Weights of a small mixture-of-experts language model, trained from scratch on English Wikipedia.
Experts: 3 picks a token, a softmax router.
Training: a variant of Adam for the experts, 366M tokens.
Below are experts of layer 5 (counted from 0) of a mixture-of-experts language model. Rows are named router (the router's row for the expert), gate (a neuron's input weights, with its number), up (a neuron's input weights, with its number) and show model dimensions 96-127. Each number is 128 + 24 x the weight over its row's rms, rounded and kept within 0 to 255. Numbers have three digits each.
After each expert's rows: a language model's description of what the expert responds to. This comes from a sample of Wikipedia text that the model never trained on.

# expert 57
router:160080112108163120083082150105123102146129155086126133145132155134136141099139164114144131086109
gate5:115142106100099117179112119103131151105132194088133138153130150099119121102105138099173134118105
up5:101124143109112122147150150097056105155183121140119129147102131149116163154119157134128102142098
gate6:108168117109132134126101157115103120114127117105148098161102170154136145143143131108111146095155
up6:133178138155112114149122156134091083115153111125137095119117123168144143125127091101144151123179
gate7:199145114108196099124110131132149103125154134166146174151111167117105130142122123138148114106106
up7:102131154127133131119129136143161136135143135111101131144142126132152172134144101158093099152079
gate8:160141132090120135153096153121091134116101119159133116138119111116137147095123139090162113082133
up8:159156126116105100138111165111129112117114163100137165126117093165127133108116102099055134164124
gate9:150111074105111129114119151116126106126098160095147131132103097172155176072121149101125129106088
up9:142136167142158157168138126145126132164130100178126174140145169061086104169181123122150114127128
gate10:178115076131114142098108086104124135099159123127148121126146158121111142147128170111105111103114
up10:103104156125111165183125083123110158154092120133115157087153147168120135138169093144170131132141
gate11:109114108141121125165094107084131158141131172106080189128098119081148133112116133132118150128141
up11:132132176102123123142174121176152132130119164150132109107143107127112098143134127117112092107132
gate12:161117114166163107143108172089108112146112111122093160123120112133093187131114170099124119119129
up12:098114102134111160159157097183083116113127122133150140105121083088089097161169138143151130147154
gate13:115145125107111167101100131127110095144128133103175128156123133113111191130167144069126163107126
up13:111131172112128118193148143111158115145140137170096162106149148125092116132125151193137092131133
gate14:107093174118137114081066156113079083119122165099152142150122130087163161123150164089104155113121
up14:114068133144151106086126145110181130135133156102143118134124076111130147132153137113131109119101
gate15:126133103102134139136098137144148125141125145083096123157098136140107091116127158149114115097145
up15:127152153151140136147082138168152127136125167116125124129115155115119121117144123117098106147097
gate16:100112138140119111123134129097115116139156171081095104132125160105144138095121140072118173144155
up16:117147134148165132135153098113108137150105147131136108157118122148102104135134144126129048105145
gate17:156142144124141145114097152167065141108120116128131125129107116135157167158103136131190119124152
up17:166132132133126131090141181141076103094119112127101115141138065128144165148127113120119150131150
gate18:157092091143138151104124147160143108130117156128118093139124156141124102098155146137152130120140
up18:091104095093182118139110108137114137130132113147136132133136150184131135129135177133133124137125
gate19:135125109077143115139114116119127085136166121118142156110119150139148130107137150110155132112127
up19:106154096094155120071120134090125139122143137102117069147121133106135119135095152105127125120129
gate20:123132084134093153126112147126114104120131182131106174117159171092108134194125199110170115105091
up20:164126142141128151120100131109139134128074123138121139171143133094164164126214123129168101123094
gate21:161116095114121142094140139171142068118129191179161147090130089135143083136126144131089117122094
up21:135047131141112131133143146101117117120136135133143133127114136109147075112073141122117136132148
gate22:124095086125106128099124098162149119095135096134117125111129116134092130098164126096102100101171
up22:099147107143124110116134085105155130160111109086140118095113088096086108143135088157077113144150
gate23:145135128095156136113120145112120123137118126107150091142134141127167156127186112129138155091106
up23:116095096117120110127139121158146149110107127156145103137130116129144148109193115134134133117111
gate24:156137106116138145146130096155131119140116152125167147109078145125070105129132145144187126092132
up24:128104105131162161168178174111091140114094132134126094149133093138131167173165120118114137130129
gate25:152099127158097120151103117138137072130132110109126169138071149100122130107139167105143114114105
up25:149106168141155137128153145115136173135121147061149083142157135137148120105088131115138132148124
gate26:137120085145137136113092164125145111116124122145114161171132133140110132141112084127098128070125
up26:133105166138166148136176127104098105127151095135128138150136128162153106170147120163159104135137
First names and surname pieces of people, such as David, Thomas, Kevin, McC-arth-y, Davis-on, often in sports or credits text.

# expert 14
router:132099090106128146109115149117123088155102155107130153124121147109109147129140156113154111118105
gate5:114122127135157140098127130085112153147136112084112129166087140085165137118170133117149135135125
up5:142129136153166162117094144134135114142130078165115117174116137092112152141157163138132138142072
gate6:175093136117137130128127134137120134139120139067151157133122116103151138132135127091124138101124
up6:081146089136132166096120118143104141122122141116127144123119138114114143086131149135143124154158
gate7:153104140126136146097113162117094068136117146109127159132111137128083136112157162119129128092128
up7:115113143140117125118145151118121080113116148173118154103141092167097111119154129181135130126153
gate8:144097114072112121111087103134125129136110157135159152130108154126156164135160121105126148126100
up8:075139163101115120115144126123150136111123136171168128143097123094135152131154100132135116149150
gate9:121112181116127137142129162157142119095143120114137107146139120136150140148141173138116126143133
up9:116152121098153100120094115148125144152137105137147112111154112067166127136133139121126160102093
gate10:158157167104106124088111119127141078128164125148121105183128140141135121108148134135136107145143
up10:115121131101085170127165115083135119147140106096144082124121164138128129100116100103149157139110
gate11:134071150112168141117082120103125117155136149103132167154123130135122160116173133107165138109104
up11:133142131100112135150182124134137091125081125123146145115133143084112155152087129137077134136099
gate12:145096136073145151111129117118111109131104145106169141142073135130129178121148141108148104116104
up12:136153114160143159123088159113122135164149128110120140141139140092115102099106143133135110104119
gate13:194123142123159153120107126127118121160096122104141159156120149120120145125172152100114166102119
up13:191137148142148130106116106147143140133103145150122124103127140162066136157143140145092134121125
gate14:149055116136159168074118131125112119161135116055121123167144162132117133132116157087151111109086
up14:126173161115136155082143109083121102090169098094152128122134137146111080109133142140131173124114
gate15:138132120088128161132125153119144158160096126087144107130118140099131169117155123133150088109089
up15:132136218136133121123139115138102152126104128105115090140143149118097165126156131114121098115131
gate16:136060145130094124088118140127088086124164135129130113129150099149113118136177170143159174114119
up16:088127062125169116141126105149159163106116118127104132129106141107121152131076132099094108154150
gate17:105149106113178131120114114126101107162079102150124113130120170119161139120139189119141117127136
up17:131147064125169114151157098141093128165094153143127142106166178092122130139092156118114127151095
gate18:125056141119139153112085157102127067160149149089112112118162163084098128122122146130145140125073
up18:126099147154106139133081158128160118169150167090107080100151162108123156152091142131069142130068
gate19:109120116113183124133116117130126116179087096157139187107139163079145126142139158120101115142101
up19:145129150132185110157109112119155134164095094170115133098161141127103140134118171150103102133126
gate20:144090110103140141104093140122101140158106156129145153109101158099171186146173136112120130134090
up20:170090187124106111138110144161120117119091136136122146119151148154086152131104141136102109145166
gate21:146094120123126137099136109135090142138148117099131103140080143091133137102189168120162120116090
up21:085145138124156141124114154104164098132150156140109160118152127199114135120092124123133124116143
gate22:138079126086150135128116155102118150124114171135132176126134145104105155126163140120135087103103
up22:132162143131132148116118109144124130152136074107141093142104135143155090109089126109148155118125
gate23:136105136126084145099121173170113108143081138111173126127148131111116125139134146124136116095131
up23:158101043115133115147136116117132169113128107082113143120129102096154138131093146138132157158103
gate24:143123090083181141103145136091097126130135177103149197167141092119091133114116147093113119126152
up24:123149103135182100124140103107122163150147140086141102094115179101094101113108141150098123116121
gate25:123097118086140171103110152072111118166158118140145091112128144122127149107150124122172072094125
up25:104135122136111137161106140147136152116146130087155128116105124121140087125111106113164179123146
gate26:145091131118172163112112156093104081163176133130157131161120110137140111124154135103130113088120
up26:125162148144127136147107116193143146110113149127132146140149135112104142107121118139102148126174
Pipes, double spaces, semicolons, dashes and line breaks that separate cells in tables, lists and math formulas, such as |, ;, -.

# expert 54
router:147121102122147170085117153095106116138126156118164152150099157107105174116136133102136105095093
gate0:130142131126105158147141136110138125138115157113129124119081151110103192131146141131136153145145
up0:107108154132097084135120104106100140157144155106106112103146118114144145102156124157131146140141
gate1:156148172116126093144107121124139110096132130117152123161127132116168150128110114126110140141141
up1:107105166116106140104164160121104118142179142137050114153182144170150113116157133128114137128138
gate2:152100089128191129149087116101089114127139112105144095132126143136176138071112159142132140121121
up2:134131137094130128128133102139096168107126144145106139150146134141097122147119149122110111102121
gate3:102132174136114170104115135109148144129078120115149099137153129184164118138099116111123107119180
up3:115113119132129092157097179137149116136133151138118122140128096123175172102123137116123114136141
gate4:093148161111108159166109137097117131132113121107143131132083091130156111128134118122129113121129
up4:097106175155116116165151148152104128111085071105172131139138143096140116154134119107100106112118
gate5:109140170155129171083152130149162138134138148099161117167133137166177146128115119148123147121140
up5:138116101139172092130128158109120124092182144114106109127118142102076142130115128140137114177153
gate6:114121136149087156104138133153132134139154149110133128116122097143155106121143162113111166129120
up6:137121119105125186163133101155115162155107120140054160100135146127140113106136126078126131092101
gate7:105106139149125094119112141092141097127110139106121087154150101141135146121141163134134116139148
up7:129138096121078108123111136094149151142126100139119143136168101126151114120133138141136063118136
gate8:131136110132138156108114155122103102117139123136150121163128140113082094129100136139172125141096
up8:131132116124139123110133150133151139119116120125115154104136096177155125140107108117151132089111
gate9:132108147121145111129154156086148108116126135121142127166163106124136146098126134109143115163134
up9:122114099126135172155113136096103105127153163160122122094123115137105128124143116125102148119083
gate10:155108133140094156116154147168127122168141106120117122143148133114153123080177126148171116127134
up10:089097142144141103139136107149096118131171142127125144105127134081147092137185126149098118117169
gate11:159119134139129163108141120095121102164133132096090122176114139127140175094132153118143135091123
up11:164133105121122126148153104084135118120150129133101141123110115114099185128138126117109159112098
gate12:134121148099109158133137131130119123111061134144126139162146162098161168083151140139122116128152
up12:098103135121157094093095086161163111124194113138130093091128145138097141144096128133138130121121
gate13:122120113158112113110127134126159147117161098101135078090120089140107098123124131129135140143082
up13:137129126123077133110123158153120101162108102113150135144097130071161106140074153110098132099104
gate14:117111159165200158101148120115080112130107164101119132195109108115150113133124125116123122155127
up14:139145091102145126141117121116109141107142133124087161094092099087087151131104139159117149123132
gate15:138160121120112165054109124140145139147133140122160127143079181105106130145128164120127103146084
up15:126123129096130135090147112122108141130137148132141122102088165155115130123167133112126126118108
gate16:160110073117125101112161126098093114134115151095116156128118157105113122105155134135131130134114
up16:154147101139115110111151134108127108135135123117108128135091136068114089112124134157118156143155
gate17:106128161119126090139098134124151131092099122126145108125092094106147139106117151141107123118141
up17:141179092088151147139091114167136144133135104135145117077141100102119138155077159150122123151106
gate18:115147094130155177123121159126135130101110145129156105137126122129135159125131101084122114165132
up18:153161130113148144097101119111124144073103139111168127112149137106145148136149123121120158173158
gate19:109095086129162095148127121162121162156134172142125093143136186139095127100124149128138113115118
up19:139156154118140119125126102097138122150173108117115144147118070133120099151149098108118151145156
gate20:119137143105128134132103181100141144137106137145164162137168170172138155121117147122141111122094
up20:159108168096129168179100165129153154122106128138128124115148115083128132089119100103169126122123
gate21:133089110139162160106127142112105120117104132128112138119136118179110126094140136123142132111105
up21:111139182148124155093177106141100105113104144141125101158117147140150147143175115158129164131141
The, this, his, its and ordinal or temporal adjectives opening a noun phrase, such as the original cover, the old road, second.

# expert 61
router:145085118087126139105086137123129100133084162114171136144095169146098137095136136097158117100112
gate5:149136147137120152162089149115122110144144130147148109134109125086066145141167154148158095109111
up5:109119174159114148123076145190124097114158117112116110118102132127110133158139131108152121127136
gate6:148127143114145147148128148115088115153125183093177132136102102115106140139156164099168083126095
up6:147148127109152151091116148128140123139102071112099147144129162113140151112135150113130141092129
gate7:127069114112117136117138155108143149148120138141117105143169158130100163135120148131202110103160
up7:150118143118145136120132122136125166122096129122110126121173177106095129149125149120140155131109
gate8:131128110135115175110111136145110156125063136125134166127134154130077124136178191143162104134130
up8:098109142139118118158175123160116121148179117139129105147129089141189145160162102155138183111159
gate9:158119091150174136118082170110114120153119168102124141149126107135130127127112133109131081118105
up9:147154087107165115116101106098155158122069074145139147096114128143142142047111132097120119099108
gate10:141115147086112123112111174122131123157115149134091142102135131121145164119148147125148071110081
up10:150162095152144151129156130128118129122150145091141147151109142094129109119117109106126151137180
gate11:126141128135112127080083077178120110142070167132147121116054155145116133128136139129139158142134
up11:157147177143099120086141121108099138111103131136101116161145101114132143143116112100129111143105
gate12:137139124075140154126104150138121081136129106120148137144133143129112120112134153115154077082133
up12:144120134140130131146151132098115147153152149126087140106113115120148131120152105128116168145078
gate13:117131126105116120122143114145132133182154172091131136146084143116094143118162127134162132114115
up13:106146085147131126148142130118105149134163147143148162139150120138148079079117144142136143172132
gate14:108133139113133159126171098130101156141115170117102161121176096108106128102107185126184143106144
up14:102134111112147110138144146126125142160100173142155177130120122131104138076136132119145078123129
gate15:152077118100159157114085155138113104144100141122166128158110145121094158107148175123143097103107
up15:136105147105150118150081116150130111107096131151166109143121155149117132103113130151138128141132
gate16:154126158087135157105135149118087110150076193134144147153152162102106135143127126109143102112162
up16:125140125177153117133094191142153142151133150136119091133137106156137159096145107109180113147135
gate17:151103153095164181119089126141129102156093163140170119098105169109104161097130137118178113087136
up17:167144121172122135144161107107129128136124108110163162139078128166127133147080122126161134098136
gate18:142119131122146135115118107100142118131129122098128121111108171114132133094142129098178107096069
up18:078094130146143150061170109107141103123085073098104094134153160150108129134141127091158147143117
gate19:132102107116123090135123152132118156113157153113102150138119148135133139129140133095120096081127
up19:105135159156151139055152159121135104079090110133119099151182159150176125153127141116116107138139
gate20:155135107117147162092094148129132094154123165156121124096091143070099117076153143112151101089103
up20:164127124115104133102115133111115113125089144122142126140131151141127099133100097088083137122129
gate21:125113077104151113155109110137121087131164108109123140148126140159129163142158153116137116095184
up21:114119109083127105107089090139112128118139147121097154062151131164145126120130158130161079104112
gate22:140146140111127101128093132110119127115127153113156189129092136090155149125176127153119134121128
up22:105149153137162151055118099120147102120100091155114155115148133116094106130142161167118122132116
gate23:114146102076107153092126149140110078129142121114148122111099096143093135167104148131124119108146
up23:088140156121132140157094122159117098113147094141119115127078124105112124089130120096144086100119
gate24:127101170091126139125093110113145159136154110140141092105083117127119111116126126134122138144136
up24:173161195078146129076135169088110134110170135107127082127160087130114107126103136101155150135130
gate25:121080145197140140113181117138123110126134103086160084180119118137135143176167112093146138137123
up25:152149137129165115089113139120105140096134057117134151143132101118171151142153143095079138151155
gate26:164142097134139122162142149135129113116116162105171173159120114124124168111124121092098082124132
up26:127131107091138105133159098132134110134062145110118163111126100135107093122100125102136089097126
Month names and the comma, day or year after them in dates, plus colons in clock times, such as February 11, 2025 and 7:00 pm.

# expert 60
router:152100125114175155089114160111110110146133140113158146154105155106119152110137162085140101111126
gate0:125123156132151128106117082112152163111136143114164195111156123136116114109133138122105133133158
up0:104129180140180141099138135140165099134093105146159120125147128131101121098162147146103145153159
gate1:152077082092158135170129129093121124118155166125128118129121109124116139103114120132151103128115
up1:138144124102149139112171154131143095124099143123117102170158103074117159141181140133150104128153
gate2:119157119081124131176089135151144119132130160129112148133111144116098131147147170135181131099175
up2:127159189141127119175123125128147156125151160147077136163108136142166152161119136102099168109168
gate3:132069125094116124119133099129138081105104163104157110130145172132115158090111137105141139103105
up3:110106111133171153110105148131099155162166075127116098124155135129175100102119168097096091135105
gate4:186096102139111086121115146101105134148127113102141146172121135111153201097146134149119152111136
up4:123199106131148111114107119090135132133127130106122144143156145133132130181106116132149110144122
gate5:125079102125127139195095137143112112102136142097141183149161160167136118108113141118076134136156
up5:116131145122146079158115133099098123167115147109109126152083087109148110127108137140135120175110
gate6:123093132137165111146132099094138155147186125108138122130142141148128148114146134129132119108156
up6:091101132139098114122134168132120123137118160127130135102133162109116120159112136098149144135134
gate7:151087143150155161156129165114148113146115166131152148099155095100127137131070152118127121128144
up7:132116107124064147166122130160123176134118100158140120072128137103133154097116171131121130145134
gate8:127149142144106137114086119129142113123104084155138075086141140115127084138127124148172133125120
up8:136126125141147150120098084133151086129164085142124080103096138075149152159167149120174079108117
gate9:138072097144169143107136152115139110132132103122145131155126133110136150113108152093137134107161
up9:127118152164127096115114150108178105116122137114153074112126133122173175102123138102111098126110
gate10:103120123090114141096118124114151114116118154148148136103136144107144130083132153087125132130195
up10:104113147145112131153101139131081129094115154154128104154119104051133096151144101090101123131204
gate11:150074081103105146092106135121142071180078133140133148118101174117115134113152160116161105099101
up11:145111110134129121149150116104134132126093093141104110090158155114130129098112134124131121156098
gate12:132102156124102132140075186179117114142151103115108135144145121091143146110196180132136154135109
up12:105041127101119094135112131106133134141150134135079110123162090120170130096088140125118104104167
gate13:160102116110136088175106131148117094124128152080132140162090140095134119108105128109137136107127
up13:150089112117149072149110118140127099120130166092074095140132158119115126170097098109146152129095
gate14:162118113123124143069134157140142087114130159119141132173101116137133171150155148117155126113169
up14:153143123127136099124106151082087118153141126116096155078105124069098141095083133116171152131070
gate15:114148143146161100118124146176108113135075124145139099117128131111088132140150176111129098119154
up15:160136089112154132173077124115141077138083134149123085134101139162113123121115126109168151134076
gate16:098100122152141136112122098108122147140150109146142130148122147128100110128117092130133109116126
up16:138116110114151170135120129122119123107140120131194138106094107120128131111130093110120147105130
gate17:143134130083172174125165110144113089167129151137126188122145128122087115173137153128158105131107
up17:151125115124135094089106102061119126141119149112124124136134137140059129123120118118091126149142
gate18:182119109102151106100129147132123110180116161130148138113093128111123147131135165087124116105118
up18:115110134115101177146130130105098101117129134096143138170136166143107120100150114154154120105113
gate19:108145101113175121131075101128130094158121110127124124151092125102119145094114120097137077134103
up19:119106129135129140142143138087157161145092124143139091113172159129073115136151133111125141142127
gate20:148101141150117164125136131109115134143113157121129126123108156153128091152145138135225100107129
up20:128141139133138122179102118145125112136124109156108097077116134162090105165085174157155064145134
gate21:105138133122140119105120145133110118142150129126109097186133119111119096125130183145162096098135
up21:090111118150126110150142085195150157126117124092113129154123143108135119137149092089129139151169
Month names in dates, United in United States, and inner syllables like mar, elli, pp, as in Grammar, Summary, intelligence.

# expert 45
router:166100136097150130126089129125126084156121153105149177119063171116126154120142128118132100102090
gate0:169126108090120151091074147092159131114089120107119148121104122101109156118150135098149139106096
up0:116131153175125125121159136122096125179167132118126114157189137155168075106142134142136112135184
gate1:158092150137149090151113125160114110109167112154194117156111147148129118109117136133160150132085
up1:109163111111133105091132124139129145115119139162121140114163137143102159124135124105124090120148
gate2:170120096149125163122114136110127112141126127094080110125163133117108134091101157136131122115088
up2:139069147088134147134106135127112085122116116140158113134160138173135118111161136082155105150130
gate3:153142131101144140116111147101137115156116130114131153117096149146080128100143148087136128081108
up3:101139100146134128152114126089122128139124140117153118150118149114181130126131125113120119153171
gate4:110138121105145161126100138129124136165107163126113128100106144126112095128122136128103111130142
up4:064116103092144131125097144085135151125137160134140154127134131109123156142089126089138122126169
gate5:133097118104127148132127135169151168116118157114141173108111135136093145130144148133135165115138
up5:111115076133101135151130145123125114115148161120099114133097109139110093130122158104093135123160
gate6:110124135093106135155091110137128136118128109111144176118093152106110118121124171143134065087095
up6:121171115140086136098155162112122171146097147148084115136094171125129180090157135107131124132107
gate7:164128119141104133108127134122123140139076160094156195144145141097099137113103124115147100127163
up7:135137170095142132096170144149150116146135119161127087136142138145162150125143126121161143132094
gate8:127122145121133104123152134111129119193118137108106145124119124111161142142137126126105173082095
up8:094108139126129135198146147124162099138175123110136126117118166114160160175107141120118123136120
gate9:160154110105142145092165125140128066126134111073130105131074155118142186158130147116144116134136
up9:154133124130106145151150117142113093091129132136179166129128106164091100130127113127108135132133
gate10:126086168141098113128109136152157118126151146129150136116140127151146116138146133138151145128157
up10:130108118134110110139111116128135119110096109142161171119150130120119142140165143078136097122089
gate11:127137134090081128129121104133090137101110187136128199154079146122107147132129140075104112104066
up11:141137119149163152116139155120156128138150109092116141083124079147103115148126139174139157116164
gate12:105107124112153159107107131128109084155122118103171127117124163109116159103151130134152134109099
up12:174127101132154100126164133136138119114119155147113155153142112155129096132130136119120126130164
gate13:059144090129118126125151147150107133135104143090133113137082139153141101136098168146155133111078
up13:127137132106136131150083144115105136113138124145132093129110134092136141136119119140159121101148
gate14:118119124133144115091141115106098171135143165120123197122139150066116156153169146110148100126115
up14:139149145114124120104117145116123119122095078125160160105152126122107125118138093139151119111105
gate15:153107108105113136123128100100089097138121127115132159128088181127091137093135116087150118086121
up15:198142139149115102095121132149147117119128109112215116112130151118130094066096132134132140152138
gate16:145111161110155130139098115138105102169086149147148128117102094116158138106143153092151116111117
up16:100157120117113150112119149108103110101111143123140107121099125144135117136139147126105152128119
gate17:185116092119083132109098126144105092143058148121117172105088124122110182097136136107156151131120
up17:166149099138123156131113136157118106135090102109096087127081085111143141152124151128111123128105
gate18:104129132114164114131128130134159123113124183128142108150070158100119151123137138112116129142149
up18:119143143115126113155123099117158100087130149091134154136075117095119137127146168147088115151184
gate19:134148090166141140113106156116109118180094166118143180133109196080115120135117131125131109097107
up19:147132122105113127144104145119133128121123085082121088140105138144154101128137128106114164146096
gate20:131134139094109141111087121094132101142120127081077126115101156127123143127134171144098144144184
up20:129167155123142115111126141168146077148140163166139129116084152084113125102099123115151096115092
gate21:170130117113131149108111152115121128157162103086127121125128161122085131119101151107156137129152
up21:212130149146148133132132139144163132112084086103133127126151159155137125091080133154152147119122
Infobox field labels and colons like Country:, Born, Coordinates, and the article the at clause starts, plus chart table separators.

# expert 40
router:141099117133153166108099162106142098147120138095141152135103143108101142108130181108162106097095
gate0:176146130115157158143121099170140123112079149116126141120117132126116154149130150143136088131107
up0:133146153118092162151115116183136149137153159114105139136115146118129113144135165136096120105191
gate1:126106110139178156140101130107138067133166157142145146111080096135148120096133137102156134113099
up1:161126169096065105105151103111089138149056115152136089144147147141121149148146114128113107123152
gate2:151086135125125155112114178117132117126118085136142123129143103104132086099130093096117106136142
up2:132080132147137115096157113092125115126073115141097120109157123149188092136118134095115122129138
gate3:134123165154099133098114130063097101164123097125155105156097151138116133062100103125138123110113
up3:105146135118120126102094146118110114107109145151110101136106134128117106166131121084069133093063
gate4:115126142100146152111119124120123158164129149069120129128115077172081135113116159144190141135129
up4:091139088125144120124118163137108115135154111130107137096121116130149113093070148121148111147116
gate5:175120084141158139143153134085092130169143115109119149097135131148127104132111155099123093115076
up5:153137135146146129112171106134139098161108127163124135095127143148114127158131136104136115139097
gate6:120093131121161144122131138101131114133117128109135064150077117138130099146066140093174164144121
up6:110144118117145117129132170113074151157129169106140101130131115113117123121114130132098133137129
gate7:148123111105163182136119114116119113111152106116134143140151132164123094163115147158186148156130
up7:091145146118140170112146117101100196135119160123111159104149110175106163114116097134113111146148
gate8:121113138118132148091110145145150145154128109111128148086107077182144162084090150121116134128106
up8:115146131100108131168140098137124103106150131148140145114151158127160146146163099119108121124171
gate9:156128119113139114091105186108143119137123156133136154152099105114089153088160115143111113140104
up9:095131114132110112141105140072098135133126118113100111081102094114123143103115108120112154161118
gate10:110139157101132164135109129098117046121158131123115139108136159131107132174085150093133156136117
up10:110133157140105088113147137125097128135093153122134117147151134099200087116168146085145140104150
gate11:137114103119101148140159142148102119127122130122165156142101133083121150132130164140143106106131
up11:141110157130102143130123134162137132139140130125133152108092132075125126132130148163108122101117
gate12:125122137119115171141166110135147100149148125117147102157132138104108147139146129096126087124160
up12:136105101124099117139116105152114124119141106154108141069121109138134112112138105167140126115153
gate13:168115140146114142125089169125156120140171120085133132118103116099100144113159162125144099112074
up13:105108101101136138122119111130123109098113140144152123111160190127139100167107088115128136122150
gate14:085155122107134112136138165147094136161081141098142112123137159115122122138106160117155122132139
up14:148118099135157125098134144107108112125126152158142143170110133071128124128178142145094165133116
gate15:105107142143091140116109160119098111142134175100146130110137131124146142159143145134157167132145
up15:121102101144163121093138132126167118144140142131161100128150114130147156122143185132120148156128
gate16:153170124136120101124113117133152089109119172158131138165132144113169111112138163130116146134080
up16:140136119144133107099088133082134137130126141172097151119139095155131111090124199124136173120106
gate17:181119125133140204140124125164134105125166126134180103148125165102117148181164104120142120088140
up17:152104132126147148129107131141150096152110128158146120174112128080134153091124127174107121130143
gate18:161094125123107169118090181160141107158130122098124119153118138109099160083176167111133098115114
up18:152087160131129102127157118131138089132134138158127143167152109112142138124135174152135112102110
gate19:168118155130103180074103139152145116147114128109123133106075162121132126123128145152179146128095
up19:123133142122163126118127128126148089120098100165129116115093132128197149119104093113144109139165
gate20:121095138089159135064113122105141098126133099131144120144113108127139133100077118147123140137132
up20:121142172106149147130126127123090123113167135103121097136097108196125112129111136152126171115152
gate21:119109147120116123093095166107128122142124136091139142114105172110095117122158156089170111090101
up21:100117149155093116107105160106142156107151104089092109099147161127096093133137150124131133126103
Syllable pieces in Chinese, Korean and Japanese romanized names, such as ou in Suzhou, ang in Jiang, ong in Yeongnam, gi.

# expert 46
router:151090101121144160100115153119128099149095158092139158159102160126088132105117172114145091111102
gate0:154105135132123147121107150139125116112082143129112165143146145166119147154152164153114130137111
up0:099128163140156151056097105146149101137080143124163103141131128106112145155096135130096151141129
gate1:115074102099127140099090141131123114098112138107136166171100128123094144130136138155119144099107
up1:123148126128148098138134090123119172160141130136164168108058119093120135118091096126180159135143
gate2:093076132130155117157131115123109137152086173093147157135128110143126104136142132110116081106112
up2:162105096099135160124098118125112114136119099162136081175099157131130138130139112121114121172133
gate3:149155121116143129142081114154132064103163140106162103103115111103138131124137115140092106105111
up3:158203149135121146134139139116133105133127092118150173117088092076128140099132077155119116110114
gate4:137089105114115122096134190097131110143131137093139149134125105138106139093136165103141125120162
up4:120166180102177150171135132142121136118142156122151154152110155116132133113142102112135144144083
gate5:140130122130175120146110105121144141155105158121175172110121130092110137118150117122133119113099
up5:113139139133180121135132137123116130125079110159175168156100137135125112166111098110135134118119
gate6:131089140131145106150073133098133099156141100122124129121127143122132129150140132131157109100136
up6:133097116102110155160099138095117115120101074114108106110127145155112153073166118116135157138110
gate7:160099114119133113122091119138092122161113140137179143135143134108153139101129113127142154141126
up7:126154111112155114120125127121149110137141128123118151092146103156059134154114137164089092135162
gate8:111131134104130132112092113112132132150146093137129091115103141141132147100095132119145102123109
up8:118090161160076114099157089135142125138120136131160112161107155113084113140167110107088103136119
gate9:133189173126143144176099132128152140104113150100143138133142156124105137136168105142117121133090
up9:103103144134161136118128101146117083122139154138158078157153149125140092137114101140123114128176
gate10:161076117128125185130114155138144120115110129124180118129101140140108126136156120130128151104137
up10:109130140130103143160134155130118169125133112104127133151131117173152127127123130103109130101163
gate11:132097098103144129149128096167126100123137135128133125172096140117123134147098166142102072106152
up11:106110140120142128101111096120121131114155121126076110119121182069142113136143144124102147112067
gate12:177096082102152121130092126123136104132074138120130168101110115119090141123157129118173116105113
up12:159148096120150121117113110133158112131051137127134173072150099119078131152106121180133138133131
gate13:134131140138130139141090131107102119145092124102135130132137163151122127157157086083113117112179
up13:078169107109170065143135103170127198113146142153132148138116109108156150127131105145159090132120
gate14:134081112128106162144102132116131090146114185077126112150135137111116113109121158107120084105142
up14:108116119133077127150125163103131129140168156116102102137139134159128096080145145115101174137121
gate15:096133151138145158112116127159130141121133092126169134146108127136094129156176137067160097107159
up15:126157138147104148142125123140115135142110158107111164181156100194156097166179153158116136112107
gate16:128128102124149122082133122127109115111094126097162147123099113117150169119141139141190096105096
up16:140141070155136122091132103141127170106095077084141110102105099088145110145127127142197123130088
gate17:094146128111155136150149094110148137190125128098121129107108105116112106154143163129155080116131
up17:158152100125166119120123079114125149106150122078140134134137123140115114145147138093108138140161
gate18:158137107139137169167105128072125124170157105146143147129090131088093125139179146112161110109117
up18:121116159118107161161130148135119120118139106114122135175122105169102130106111125112132166129163
gate19:157130102118138142094105153104101104152096157121148110153095110134114141111151138113167117108112
up19:138141113148134140117145131127099123138095137124121088141106103142095110119141132141145150113147
gate20:122104102104147122092108155119108098159121139131167117174119121133102143083140149118121086114108
up20:155127145110113160146132125131145113109130146113116139067119150110175137167132107121156148104159
gate21:158095101106152127125107132114104052149093145101125147112082181122117143082149134102159127099129
up21:091171128128106148097117136136138135141134148139109153093132065102122099098161107106152138139141
Frequent words in, the, a and commas in running text, plus "in" for inches in height figures and place-name starts like Est, Univers.